config = dict(
    hidden_act='swiglu',
    attn_scale=0.125,
    init_std_up=0.0182,
    decay_shape='linear',
    train_tokens=285600000,
)
Below are experts of layer 6 (counted from 0) of a mixture-of-experts language model. Rows are named router (the router's row for the expert), gate (a neuron's input weights, with its number), up (a neuron's input weights, with its number) and show model dimensions 128-191. Each number is 500 + 50 x the weight over its row's rms, rounded and kept within 0 to 999. Numbers have three digits each.
Before each expert's rows: a language model's description of what the expert responds to. This comes from a sample of Wikipedia text that the model never trained on.

# expert 12
Opening pieces of verbs and common words after "to", "and" or "has", like g in gone, gives, gets, and sc, cont, rec, ac.
router:519515557487567527532478510572425565515535523526522572563436525543492427432470413528493459450562427513445518601518540525566434499404503480414502485610437481499457537628561545476465459544572446
gate0:526479520488574507504512468532381554497388446484489534557386524503525441458456503435501396473501466532374546541433558502512479426533462416452529401520445513541492480471498446523453512487644480
up0:608511538499424462398537540483498513498404519483581553479532505542488390504512518539453464538571555494483470498471493435448526545487547478500529509507540460404508529423394444498519619503474456
gate1:565528614525570463556483447598464500496480441492493537536463478536550464509547362545462504480553468464575559529573510548482539418504544475433496562515466502513587503511517529453487518607466443
up1:499459474508491463534437493563554480552529511511461451560504564517537428444488477448467509561437468534537453539554502482529624482471509581568468477510486572551492469571437511461462467555486491
gate2:482461552534500552496539505525456493476578426601474466455448467593497475558509542531508495439516507541450489562441579494475511456515515489579409510519400513489426493485494463506450537399530476
up2:448452489450517497506607461492530492501429529508575564502531568602436474530510454432475487486547579454556525493534470484512528510511495512509559479559485547424544374370546521472580471478511508
gate3:450492441459540441450511478562423488428531456448500517523533520516516509433482394423519516501546477480448558503440420601547438523451475453491519448634538542430449462572530539512580427436402468
up3:490570502501512486431492546517503469466550507522567512513432470547469491415567504589501499537462487525493504518569494486464522460556574450483498463488446611574581456473481447421462494472498520
gate4:466502629491493522520478517477572497526463452530485491550501472472621537512488401584450525520483473443487462517478477566535445374487594458497525508446430413600519514598611630498488480552467514
up4:554512496547557480492467486413334452552436479448420495517511499491439464457513481554457419513456517476464448409652506540511498463489466529506568463494575483472493567589506519429452533458520484
gate5:507490547486477511540591525558586514517535464446497551496331522424508493472496457394504489471518449563489480518486480514493496577382512438483546488478505548439544511467513451515533457445564517
up5:486491404500398448445490490486440494496456459699527539439572487515407448482514587535583444569512458559545498435468548487595474537453461518540504496575551508501497560591448559574502532467517565
gate6:458539505439535565482483478537490477512392549515524440559536564585387503530449457483422450522478374460459517513472536547516435484532513462444520560484519595509495491482423513551543454488469538
up6:516543566427453533527474512472538492490566442500474563417478512598430477559431532507538482460452469591421484483521519564513570544514582485535509482575534564552491555513458455497369586555494532
gate7:537473488563465547481542583563471544493466517478448513518472479510384473517493558460474589484552485510496523497548402560542523540506537529477502496554523547389585504536552411420498542524460523
up7:561407535567583478487403599493512536460449482527486578444536567454447515505422535554485471483545542471499524493410520471496536519490474528439511447512480501521577448540504566497594498522461460
gate8:502593466430521495530544501485424449510461479490423632481576505535418523489524487537503536507436608433492456541468418566440482460466546477480578480522494502481547482450454567522526508540472488
up8:497490509494464510631458534452456435560465432510489581449605532537534497487501530478495502502501460546613556487506451473516536473550499539505397471399517418527541589381430510532580453512500598
gate9:485569516545498542522472478483497484472517440480506489510475511508446442563416462479559494450512494601499512531553561515545471526551479527508476545482524494439581557441487465554530375428541519
up9:501538466506543428364481518603489582573489412607428504505389409509499548603474440480443487501452487526520523508473476417481509507490518590489501498524492561583466505488521501458488521559452521
gate10:501500518419472632480445544492499555458428528557490551524485537550476538417466493506505530416466510469419529572558448391566505506412418507455516525556602512566552490498457454546523415544477497
up10:548585533530445498520470487482497576486464488504525445470462510518471529529512487521458501537518455540513462387566486514438485458487446523503563484457476521542586521475548457502508559549455468
gate11:567504484594582418478470485552480524571482536524574518443441454514461496516504530478548483504486365531560503649500553485497486483573534448391505626489479494518467492553504549494556600459419456
up11:522424526486484478517470531440513535577517491592509382560522462536474456517479498515381452534432611504464617471476565510564577506480554474518510507528456493546611425503491426545548508488578408
gate12:524481535505562542513423527511551524457572486508549608502414446504486442485546543378469410416408581466419484456382452552545547509431493430477467511599581532378443483540552529610444498552521530
up12:562502558530470581526516459507575516508471486496472512530421550502426504568458557551492384441519524562512408579598439530478519467498542542566479517491535519480494431557538575510567466524483508
gate13:458555593470610487581507458515394509526508443465539485505608463555478537564471587417565603451486494505462517442584485444506498529492445419540571471429462603476438494511532581582594510525477530
up13:451589493477498537549485502537571535434543479510515609516490515473429423493479463492498497448578509494558555527463437461471509508493327519612527540541453495450462435450530484470506524543553507
gate14:509439549494437549453406515619522425543534511574485518478452476523430455413512458567494479474484538420478509496538532481492480373481620471551564517552441499518510568575540595539440504433518503
up14:433514585505499373432422511517533508562468478501440534475510405522492496417524517510393553479493538420481504445509467527564483554522547441575529493612489472450443506527510489573569449557505533
gate15:543443553545444488554492425490452608471507506549522457582479517518487513452466538589457576475544499468555518519496537498566493491457498394424452498526354510505518497433524509507518551455481548
up15:474490425415491422474543411521490497495507464542541432611523525452540428456533523520415463475554523515505525500519531444473497540556553422474475420526538466522496501461504484514541558557454497
gate16:463509491469538492543551454531531588376472501561579433479455505565450549453432479576416527447425489405508449501570611540572498490431563545471546493557492492521405462526546537508464504432518506
up16:464497491543502542409445522577500438626442448521502553457475559441489540545484474449442492542574500493520539417474486471563556501454525519539540486438582559556521545414531460513438529504520496
gate17:484543498481595516509514481521547543511450602517461594533454545376584515482488468571551580529562583485421437579482521485540477454513425485477564445462522453462486435510556518621521481519452538
up17:482556385474552460517548366610492662433418520566501560556482445536542400476480502440471529449488528512636529515483495536446455483458520502567448483587446461493451498442516464545576524532572496
gate18:511560582627398433500441591499555471424511529518538510508458517472479569497493506508534502471599456488516450617462504524528439531452551400508502578426509465493464509516515551529480519520526433
up18:535468586512543541515528588433530455439560454512550451459450433490407533469610438562477431523509528504540556560476609538537490471493570487527531444451494513464457452621451546530493435530540564
gate19:441559591621559511452511492498419438492563555488489491555449528474565454553532471464515513469489486483465499494397502468470419506410469569551444452471534435542588529478450437422491535553474575
up19:512405431548578556437554609513536444514588519481465504489511532607401463451466438481441544521428422504461540614547396514526541534462488516430624439465392546499459552574501514441497549493526576
gate20:445513519469557515496500502629425531448417561467482507466469490395537549462486442506500483367565506547430540573546531479550476499452472518513533530391496444542553495560537522504414551561584560
up20:460513465530549476462536510548541471480428516527514485547470558493604384528524533463629562558487511580497563491460504560444431494462467567505504518523548450516448480494586451506541455511469518
gate21:536409451484490529634497449552533407499446462523466584587495513437524473544506521521424457506557509501503464501506482480466514500371422556507520424469474558444420474610494474554571448444502583
up21:510428493532480516466424471576408478414484418477489445400504514495514474570581492508447524563520456404498404539475497575511487553548660447506591450517525492515475464444460416483522572493599496
gate22:512517503503495465487464520436582457491466480474548451516511589472584542535469511450482412533453497462601567556401437499541563539479531424423502552426511500581581560523466471474415555539473417
up22:535413415541467448525435507509599518420529493411376538499526510436596467547517474573569546489548493475465494521543570623551462506506444504590514507475525522604550476464504503565503481458415507
gate23:455471553514556480514526509508464528475526462478445459418501514476453414490544483493535521585508504394542513612512515413531487533503528559548436459554525544523512530370467459468492563600489522
up23:538529496460381494382543488587547496467557416485508415618522494492548522499461543474509451488439543345497447510445501471547520505522464437443521533463474526446544457468474500479553431481521453
gate24:486536595488494585499522611477496515464518449481469483536446553492517524455500462518501468468508474399453512564487524463554512602512440392539512447537497550435544562457513476553413516545516392
up24:544511477563446511510572485432619515428408542476495520550442548526543543483481421368545591530461435528454566532552455529510441521473455508547530583548495432446513425535536418520513410451427538
gate25:573476463502548396615438493552536537511451460490488508568518506577521480515514497430489520541564487397472533576489523543568472484393538561502497388594438525520449512461484526549570441568488498
up25:526416582587471484474447500588541577417549513417532522549485514527499509515573578483528527412503546518518549479496463527494492567424535428505537443521450461570523449502450461476532479469496517
gate26:437410460513457489505534526521430491466617519543531530570474399511408465445573487452541501403516571482537486526603471521566437551497619492417567481457492495509479544558467509434535537435594469
up26:525602587507518481571454518575556461487508557524529554506451417539470500535635491506477484464561497446516462490512582457535383553570466390544556521536451473588443483558484533483509515486582494
gate27:554564527495483365478469505445532539445487449569451521496574455452520400476471435528615420484510531534507470565515544471515575481469456438499521503587495518536489535492516474462400600513583419
up27:479524548549485487603493500472620483447493402482495494529518474472488531515570507551470502520523549512505477498453502512452484531518577524453477518550592530489413411436489593481486438458508507
gate28:504573450526570474525445547396570536492457565535463549504434444444534496512464571578423499512481533529521480525516537503603461521472479481431511447532515445542466531531535437502443516457571441
up28:441617398468485468373463547445530593547522492532517478469577614503517473515522494509512495446555546561518403538517492564538538548534462434561442455458479515461561585496459488598446527521455525
gate29:391539544461602613486462560570534431417503492488479535461485450475482413579477500548433455418521403592508534540495565445540500551456454538468535453609597459521442471541450586546514461549468543
up29:520495498488483480432495548353435559561428548451493570471537470438395484451528489461582446447431453444539471518523471486533541476568583584539483563458439456477493459444615513553439470479498516
gate30:567516567469560557500534451555504546388547477547467553488512525573570520538470414463576510508519514487517479472610508561519505490429530458449478507570506589511435516411545504519500532471457581
up30:526541422452532443461555537495463649582433503476499469422556499570553463462522494503508527557498538483542504440451469453411469474651529519496565506567431495520549617548496510501437470558524491
gate31:544590552523580536560438527450427526485469397493502486478432532477512468402465522543555410527577489559458509493522538510538594497448439406518491443498586494462447468549519426477550426493497498
up31:573473542465508512542502429446575575553461492515518541494526475448499541562552569435504513481544428467585528520570546451448452445534514488504513565550498399443510595588435517515442525431418545
gate32:563521551521516526533495504538522518541511501533379494539483594471544324528556519468453414497579568498496473502560541497572475565527505427468603469602468530465453458531511521538492504443425484
up32:560428529423564552469506540485435524533543556448445475533496441502490494497584520467500593624550550463549504500489496471663492519495486580541499474489462480484476492441459562482517451486438564
gate33:492439525450469569610569518436463552523503536478415488514534491587463477472382455490517586515574429555448469482464458466525475518533505580514550464552573472602476536432378456539492497573531434
up33:557596529492545609452479506595534474464513556497568521489507483511415476368510497496491585457436580572455489510526429514473530427478404495517444470456523447457457560498591541522480554456547522
gate34:437495572587479576534498503603519465455460531434510482496416463489470521478557465483475556477459432448501479432450546497586434582502545479384459526527448462554399405465543518476451539581558401
up34:462477554535570455468545470448409533532433506582471462448434578513508501544421549486466513591508464519411450625545560559426459583533487560503522501484447482537489467563512542552546487636502556
gate35:463431475377507516468524538529498477513614436547510514458508483531504440526508488476490490503564512508493564546482492530451537459458568476436488477477500520498470563481539509464550606483511536
up35:486551507515482620453595510535531426483609489454466464467494583534516442458409532434508591547506493445370458511550544560502485541370498461575466499462569520403471511587500496523483442491430500
gate36:495480463533527540575590503442538448395496448531583429500512474486547532621441477464462412448547519422470463471429558510453490478476562497579465428455524435522520441539524521505531481507500483
up36:510398498539476619415513529471505472527561561513343520515596491533455515509545565556504472473511490510414556533386398508533469468484521521447486577519503479549485455517476505475509497497522492
gate37:465537514499590561462587494439536509529590457498480595488535458596526436473509460539548411541473490528509456542509421439629510475600423392471495486430490456374481412520546559582578510513528517
up37:478436544546622516492517513597486494462443392500576484476547489474398422562492511410460506513581546463504470502537517479508515517557462460389467504469493516533526493425513563469584518478556514
gate38:507477546534416465434409520479481579438477466435487474430431567469501544481489527413421486442528444528517485544525523458520494405461472541605469489478492490510531558545563559531484593525587474
up38:398469465541544545439546566609427548469533573519511509510446494549559509511440461501542585466528554502461532529529526515543501445511584473491515460449473558484451466658476492503586526438534459
gate39:596412565557630621506504461607511536538525552462477520548477580526514523433457499487465541481573522546517416514455506523471462542515442501460463465567537516458497408534517588452547480509435517
up39:486520509465541550456508517443542481506533537509536425543534541534443434536492533552542473532466525568548544480533450491526497502497472482607593553523452517523544474526534552551435494522424495
gate40:529367514568553558462475543496548391505518543521450520520416424480593573526537496512566459526557582513506428511461461524476423465518522437525488454496543495474469495516504588521639609533539408
up40:639508442446442492424512442545527500485489567520447527543555520515573380481513485469445477556525572527525492536510523478469464503517470484472470468537479465478619496449502460489495509533482517
gate41:535548500509462547492571439421454500476580457452520512558498452501476412537551497471500462497596480450508512542465451505636447504487530497351480490568500441606574517516522494498524615497564585
up41:467505524385514462497509413520453539484456477433463501484454598516533498456479476514556432501527513514494588528467478529426453495474476523403419507559467386403500515467547494562576460545439568
gate42:467521592414616445380454484525535491501519598533465540423549457528477467569540487495564464449494493546605426484514524538458607569506491499542586508522388464495483522551561562497506458613585428
up42:504497539451395520486492465564587458450470475560455543439538530485506481522501534524421488420427478482397546535480476580605461568466435437515488663538481527491543573486547548504618464588525481
gate43:496468497476559397500504467532514455459431581535482470475526501501455450463474418470499372554532510436580441555541519511590526483489497563422551421455559476490535478507502502591606589443433391
up43:522478410420489607496527419516501511528338503494411451432525564471517495516536531550539458497475473484542476513498451542540552519515461519488588449412491506443560495377576481519429472471475459
gate44:416454455574553531540479465554453487492518534457584449467494588538562491531585427522425494503540477481509494573508551455437495509496409566419485527589462392527525565526458506508533444491525548
up44:525521614503496496471535488596472434465603456596629554513478444511442574513567430424587494475500496474324478534512482401505481433524503527475586467591458568451442518509598461578501514508593548
gate45:527507533473402588523462544558558519541483428517457477513487500507517533536464543433550500475519378579574540475527547517444438492448512494516429465521585476511570500560508448450548336490583510
up45:458434478435444500503556507449547493616514488533569562559552494503499496457505465459580484527505445485461460576432438568473567507559466473561500426514595561545565491545537464479482481389553533
gate46:556447502454472500561511445448556467464528495473525495509472616475522479545487420501454586408536509495551497460398425490516547517361525490471450428482506458541572428489523505513426537561471421
up46:516523460509523532465556521527565462517480351498389475510358520570516450555514428555588516378569456470421593540500503490561523528486562428588422522501431573501495487508512521440447455510554507
gate47:434488487502591510440535458533561501514501448472482469522418590510561511556518448483504387403472486524504459552471496513500558516434435533424543580604477455502515466508603480454601446411507513
up47:554528468438534501422509556511364488459489509471453542441495522546531465537429529520533513519571512608496579474477519482540465506474538525478545432435506490484593504550468465574537470522546470
gate48:377382514429442587489514446512478476431454416519423462438499579547494562498438498605533513480551565517531607564457523592634502440572483546454555460476525532535472513538492548518548520419491454
up48:526436406596573479451527451520512516537482537481477482590491525441544508474548480509495506508501474589472457522481498464479506590571486525509583521513473547535473475542549555443551536580413527
gate49:462474533518470498527540531468493468604503577509476463513341477423423479550406432600466384483466417441422570435463447576501559556516580509553498504557454553456474528428585510541489562532562454
up49:483451535402507501410408509453472591500513434456575453515461436508487432506512516468491600498457549545564530455447511463515506489480531384465520478497454451557525502507477557522521460505425505
gate50:408499518545584569464552514555451515469465525458457464447505466419599519513443496584536478496530506467455538565505580494589448423452484509390538544532466528462514517488450447458469530563540494
up50:487520473453440430591483425434468495567499481491454508503502532491522428522509529553551469542412592444491467528542487420437438539453518541528539501530503565507535515464449467527487385547592532
gate51:471439562470520478508518505502606541438527533441505482469470519506519487508466447475504483508491465554477543556521436525594501540515541553505494497500453445590469472498556556500515525509589458
up51:478483488506433504434475623449525460486567456460497442496453459575522464473492461500483513373511581547530526492497473478506454483531514484515493520423567577583586570462528450491473474547412555
gate52:516580591475532462517550491501496619531461477460514506571487569527556489478496367569541516436537504517479445508459564508400535466587551540548516495488515452515499539572520486534454503484466534
up52:621513442447572468529465450441558523510566465534431505572484506463508519489506504543457482560407556520470507490495532486447362488543620533600516474555482465591520548456470553534526498510574534
gate53:517465482562483600458550523498558504450509412495546490580468434493497466500467524455488503519487553520387563530513506490521418439578560412516449450506519451489584459594585495474381452494556517
up53:599491517471459524413557474503481452493538547496532416542385576477474503404468518472532380454463565517567530499531565547565544443475507607553468550519515614481565520502548460476551449515459435
gate54:534519489549563495533525503474558479501527513479500573531521502584535496515470477521560526506485491483473468472502486488402517494562470499567510461537397432526497507479435489518482439528495495
up54:449502484476466457470602507399499532467571545483592499514505482454566463521494583550497495456385500510497526498471503500553542493508515498452547573430501423430560621463515535518444567441496477
gate55:512515517401653445522565559542568479480434528558624533580464465500475454440529374477441446503481560444452582484493512487538517593460507416403529471498450485521453604560545566391522537516524528
up55:399419519489564514562476461502438544495500538485517571535485545497515439526524459560527507506452460481459594542512533498597474544489507478511484446552586555407482485492503555597526389493505520
gate56:505387527554465523469468480455404531495578448551444459527427529428495471482428504529564569465535530489577484503573487508521522497486478432494478410553448515559509518510507463467533549486582537
up56:580470519502485539466570523527502506527497562487522557533489499494482559511484515519498491550480518504610508470467549456491526515507532511481484522501531449394511439523630456493575476472515466
gate57:497492491554458553478525476524519569536468479547440471505452459515406458578405498523499484477462390481431487512486435544461479514452516484536438530545489404524463539582496608425439503542503523
up57:427408512482491513502487506488523439514431463536533386406463522478561515538527494398444519485599507556451404433514501459438582473509463509462484513464425364531464463531517507554529532421558553
gate58:471403535582472462576525505510495340526487502543479431563426498558547402471511506458592450522501485482514432469394486529554517607563440489546522526577432413406594501471501454485484490507462583
up58:493461552460581438458520529484461507438570447533496657504530408512582554577470534420447504424453470492481490497513531550529546404469492482522552599577530515534456445493552533429577550566475521
gate59:460522473511444569516430450583484574579496457575579484533583435452585554511530431401431463467499493417502492503519539434590457509533457489416503422550560463489491602516577477414441528535608504
up59:525509473583495570591456404478463502509486476568530500463464578532450441589479483500461485455500525527518529482467567507527479464442538471452547530479538526530544588556467562486380505522406488
gate60:498428424464528507603402539556583563524591497483534522410526419514513617540489411540499488460496435506543540505466448428519542495496408589417448497591436510517490481483593522506504496489539509
up60:602554484534401530523574509506416516409499482486543502424496519515526447515486495571479580465557563515565498482438484474432554454510493521522469393468477593537496504432472491479506614433612491
gate61:642538533478594571482576516617443539496450552453477572480425508418541499578450576562472504487622454463479493576529420581519524509474512471507532509635376551531452523527475462583546509540518545
up61:601565538550423436454538406513549425486485509516501369568421565512445453418441522483554533574538525508450523476557581548501501516587468481510548440514457539560547428507572479529524506461343460
gate62:474538531467564540504364519495541498432503452508461508461456498446496563428533417467516461433544439585411513466453509570486557438414427494501452472520511531518516500514541581441469535425513347
up62:463523505526546518580496514485534510502560440419489462498609464565481536432492510468535540611485534499519586548535454513596443512507539563554596583520569559603574500508449607546535607505442447
gate63:442418483568546538586502464549469550535503522570446509429461506511492552495479443559559506425458499472498493627516442541423565562489485481383538449585479509503422485442525548521458473458545461
up63:489573551511528460480446555528475478498512578527512513497502540545417470541493541397562541431486450552480517502467486473549543410570452505562517506545491541572519530530526439457570502530418508
gate64:433462443504494519388520620525491404488548502448588592557485491517528434418453496477484482485525506461493541522515567576599388457528502476514447581503491435554503607514501511455591478472492416
up64:473512516509476567436511550404545497462561461481521498518407574515606579460518513525456496503484515496499450491472502512482513483503503472502444517561543500501475527561456447490521585510452431
gate65:470492482495535539549480479490532538472547526509502508493450484528573470508491388437472520563515533519411557479510538501441521544449510495516529576500551466531506437484458501522520468524509515
up65:558496522607470582468535453459499478556456521549480473520465512561484465532423544583460549498539572504508568527526458580469463426596450499554486509511471528439530552514548512484479487490461463
gate66:448484533536465573584580621445595561582482450523519420513468468418551538508460501563562494478544378417436495480465498479511604473452508549585461406579517554576495479480578509492571530609495395
up66:427575481484493464543555465487466561470450543431444477548448480381463532449524538529511479524424510611514467486474491550369507526431540481483531505512468438468526500548514444538406575478473443
gate67:481549501526536555553487473524516491455452484538453494517497431534503453456523596593546473449539490456500540583485606510541491457434476530537398425514467513493490605562555539484482574475506566
up67:541441539458441571475491434443423513465467495389528524549529500495593501466479511542607483400541480521496452472500441413509547532493417459534552560423451531494436511442564535567511535492458436
gate68:466475526513427474452463582519518481531496505514447566532608565551454407436483518448494438402541589484512477453546471474471481491460552456460490474523424537460521498504544647510452422425536551
up68:546529521568503469496542494526557562399449456544481536427445425469503475588432477463601493487517524503430446577545509484505443516475413504512400490503505483476491403520568537473477524468496508
gate69:564531486497553399604451570547554645536538434454587524495508516528416522525510456522596510500533466447540519450583495581440503532502557513512512483490446461524472516494555533516525610467451472
up69:543500563517391485473507465503492431609528434519543527483520422461492501536584490530510537526509404454510432504488465492541534496442524587487453482498537385520530528519472542582551552490493520
gate70:473533568465592545489534463627450477511468516439586436476515497540413529523520416558454492508513536520495578490462471515514574500461506512525405548606456444496430508604551510423511673444503499
up70:471532502577481573397475491554484547425461524382509514590594491518417452498479461430496493545530575474417451537559500484390548576412485496462457552628564501469451518535552428482569549519454535
gate71:455542471422513519455565422548544513508553395445524607473462550440505515547456439607492456471505531564380457497521410463445472475448503544418606474572512398411477546552526502485566441522530467
up71:560483545446490499427506421498498522548420554424407451589436484513515611468454521590485505431470459525485646462506507491435539474565450531530492501489546551619531504541593569433489467559529473
gate72:542433562507540469501519551504486603468488471517419552552452485512541418436457528553423479515552429490520488527500493484520386488545489413494443467546460460449470473538436545502445553512492573
up72:573614429533490433493514576603426503472519548470489489462547474413422453539511482529509468506445505493473541522549524418587540586598474557592481507541471483504502540437506480603588554588529452
gate73:436552472562516520484471520502466495375418565536480511519498476467512499479514497476534534540472505490484588530490506408597438603574521454557529486602503508547524509495521473582536508501492520
up73:480469412421513495479463532531459499522509473492470544520487474514581652463442567521549494383497416576511456524439501502471513483523448517471525580491549508516532499538512548451471520460504538
gate74:512474539465518519515457425570483555556452459533480550474510428538480445578529560552557583478428426447556491456496464503585443490513533456419421390439568455434538509548543531456408454508512491
up74:578511470509581497545530470456375562596611524398521566492561488503449419507581486435458513530535514492513489403570430508516565518546554479567546492496448490435535470602461627593499547497423461
gate75:529504402580514490521485480482415532494546432505489533540551415515454414494544455501548551504476502472456527561514568499470384602512571492449518461474405544495515546486513484615538525464435464
up75:480506483437471489516483478481513516419461568471499473516514534519542500447539646431536505602516457557539542503543531448537506562501557473518394428494393537498510546559531498507542522456511464
gate76:563547557460572469441599548544381562483387418523438534394474390508417546471475506481530508504543537497489465439466525423447480559518432468429492546528422506503502482495459490519441455478554477
up76:581584496480501514472541439544418552552487486451534473461514534457475504508632455539434472550508477475520463424516517473455480482591501538497455455520517493548527536477519495489498462460586546
gate77:531488501500507476583459517536505480411449548473554502626457475502484461482496480559554508500462322563456442557416567526607444547554514462443537492454394667454492434561565504480556512580500545
up77:516477619538514463486578527465503528582570494515502528515481590479437481482523552416544504549579572560542495487531535518481489470496556465441558570480507481574465480440496495490509518426587462
gate78:454429404556526513546448487508478611566612550459496559561474500560485445465435514493465500519548436483453500530538531562463499497479517485429505505516409398467458537456610462533548549556540486
up78:462523488452472459492449475540478488478476543489519428531481616519508478543505419485533550590602525497537468569572515553456478420383495559438548504516407459422456476514522496592444494561478485
gate79:506452505490476488489500491593458466483468499427563469389493432340467467514555497489560556446529507602490612535535562511500467532453498520476418526531521529476541514535538471530509420472485445
up79:525558447527543521516468613457516405484503401481457494480573542486442460566445467452606486496494448517517460450558605481496475464530456433473456590442545470501521444498476507455470531435537513
gate80:366507571570423543530526426526485518449571484473436556495539575567503520517426482522481519532627597533421506575505482560517524506425471400491522494424499541501489506500491467443466523465437578
up80:515526502452524430497533531460482490455488457505527520449491481499486524480549509552448483486569478508614513365525530452387551492459458576543450501539544453502565424450526474449566491495395618
gate81:554449508621452475454457542591495475558435558501567491426362578415498511472445481548422469484439487507552462465536524439492528495525498431543471519546520539509529506465560547559473462502481480
up81:503452522512522516480501520484469517561464532502603521495575406480523501416560478486494529467439494500499502469460410511568523542480500507604497482518475537619443487456448444525427585532482545
gate82:426488435436502495502532540591447440461482615564491589518474527409504505480423470422548562548552469427429532592563525517543489518475511488424509556586507506513502499505485525532519453483574451
up82:552545487463543540530486554560543534486519553459500586501462476617520548546506497489524465489528538494483489508458568433541605442468472495520539487485518540464558563621414522525528458467516466
gate83:482508584484563500529564416497502564528544494422515445576531488560418504573505517477517567439456520512479495510428533627471493556490515400517521494558477420530525527520481464547433467542471598
up83:517529546565552503609495513497582582450576434469441460502521487539569541607531552471493426438472475597507480472499465476482519445497471522527547573523507530509595457467530446456531406523487534
gate84:489533506457658530520530489442540461512508487479480356570437522380564539492505492508486505544430477509557489609483481495550470502513404464480565521500496531419363466435543467551398496470514424
up84:417458453436480439435510497509477597479477517478533499553527556451513447567624507517506451442501500563484615562484602580430504518459521457444632495526497627444559463456493455460518503434454532
gate85:544516477470481570511507521528432426447536523391444577616508556456498442515535400459438459449627449390598487611504481505561467593508533443555527499550523481522471591461601563562522532459566605
up85:479427583502541576501523434566544548581465570464584451548509505467409498520519485522586418377549530503493524576473580433535465418498375520491509488420506517478560505555502517506476449530474546
gate86:501505492482493390511506480560617482538490480438476572453377515532465509529465445455452462490545507438453573638525528506528553577476504504440452456501486497556450549503533508530474486615592446
up86:537522587536572572607618505506520572579518475435451544441589445478456494451481490495517460553494395478450460517535556506542517535553556452526522499465552486491571504503437468556605548459531400
gate87:492471412515484556645500534531421421511555537494532524543529392442501481569418523432477491440444524470493503544423520532431552513600438441496475501532481514499436502498469551413400538541455472
up87:592538436502478569518533452503582500485471579516563468386526492485543428586436450496515507487423444447580516502487522575493434581496563554540493457516459510434474497471451427542498458554476485
gate88:579516571506520536510507532514544458459560519516500476487497526553488487476444490579491421513572452481456588520450488490460509467376446525488485466454478550536492515458501535505547378554529502
up88:513527535492535523642404504511417495517547422508448580649420463458519514485568487454408502497460600408506519428507460548537521607537569470511503377581524435479455568482545513511470487483469503
gate89:578424535478582551410488480543481546507555592458497510568513416505485444477518482498467519454530420444500464574461573509546610584496493497568508515536500530452436426572491470518516479476502492
up89:563511446519509369513480485603478445532462457493504446428415644526548526421508499541493554559587480477552531509519479446540503514510497476454513497464451427488473539630495533541516507482592501
gate90:428413456553537620464565473525465458415468485475490461493503563417539415460448431469521551453605496489519464503548521478547547543400481435540436465470533488391504532552516538526548455454488526
up90:565503575502448443647440478389493476484506438493487474484471404452438444543564543529499562500543493532512469464556511513567495414568573444528520390429513470484415500465442460612498495441501443
gate91:465409498435466492380492537525593539504561496504502506531485486467453410572455503417448581473508429505493471555571542511486540566489555523437442611483438496532434497491538449524470490553499530
up91:496507552447479558456532563517454493449459496470536513553457492498504487560465505527500392519417570486449530519483560523493530509410541497479442545544404502546464531529417496404482546520586574
gate92:467369479462556564512507546491530579520513581557456531562463438474547488439518481540443503547501523496471446402535529491479517500535448510576452487502441488525486502509429433374472586518514521
up92:408473518479517495457510501391537488489515562541549440524567535460525596407574567443531472503438500454502575511504589507487463396478456540559538514519513479545476504485405519508523527471501433
gate93:508521565476493467458495636568488542524563430514549594508454463534485484469496508487525432436415584515539518516552482478401375540499504446513461477489447544549447488450529506519583592516530504
up93:574486542516525367475446467526477456513403481576472483491510530491474446514508507525510479417488557544472460497539462541441498450505559416496446448454499636591539400497497460545642488504431448
gate94:475514544464516455485511504533458557433449511514470477538499491548480456467524519453528512540469489474478515563483513560493529505480501546482515399533394487489644518523567489495484538484557551
up94:543504527520555495446464495542482564469509555444552463526424585485503349509513514553456582534433466548546551491551469486455503494462565469520553544524432490501485466508449424491504415544487421
gate95:586577528487514520524488441529487485530510495436542516599589528413513486522524486407564463405490566467394494565536558416471466493503497494375514508511451463514440595517571524486497566471560505
up95:563454489493558489348460427609432498574441577442457474470544519433481542611481478556420488577391520522557466457473554456477610451511538534427532465578684545561525515540466496431432469488497445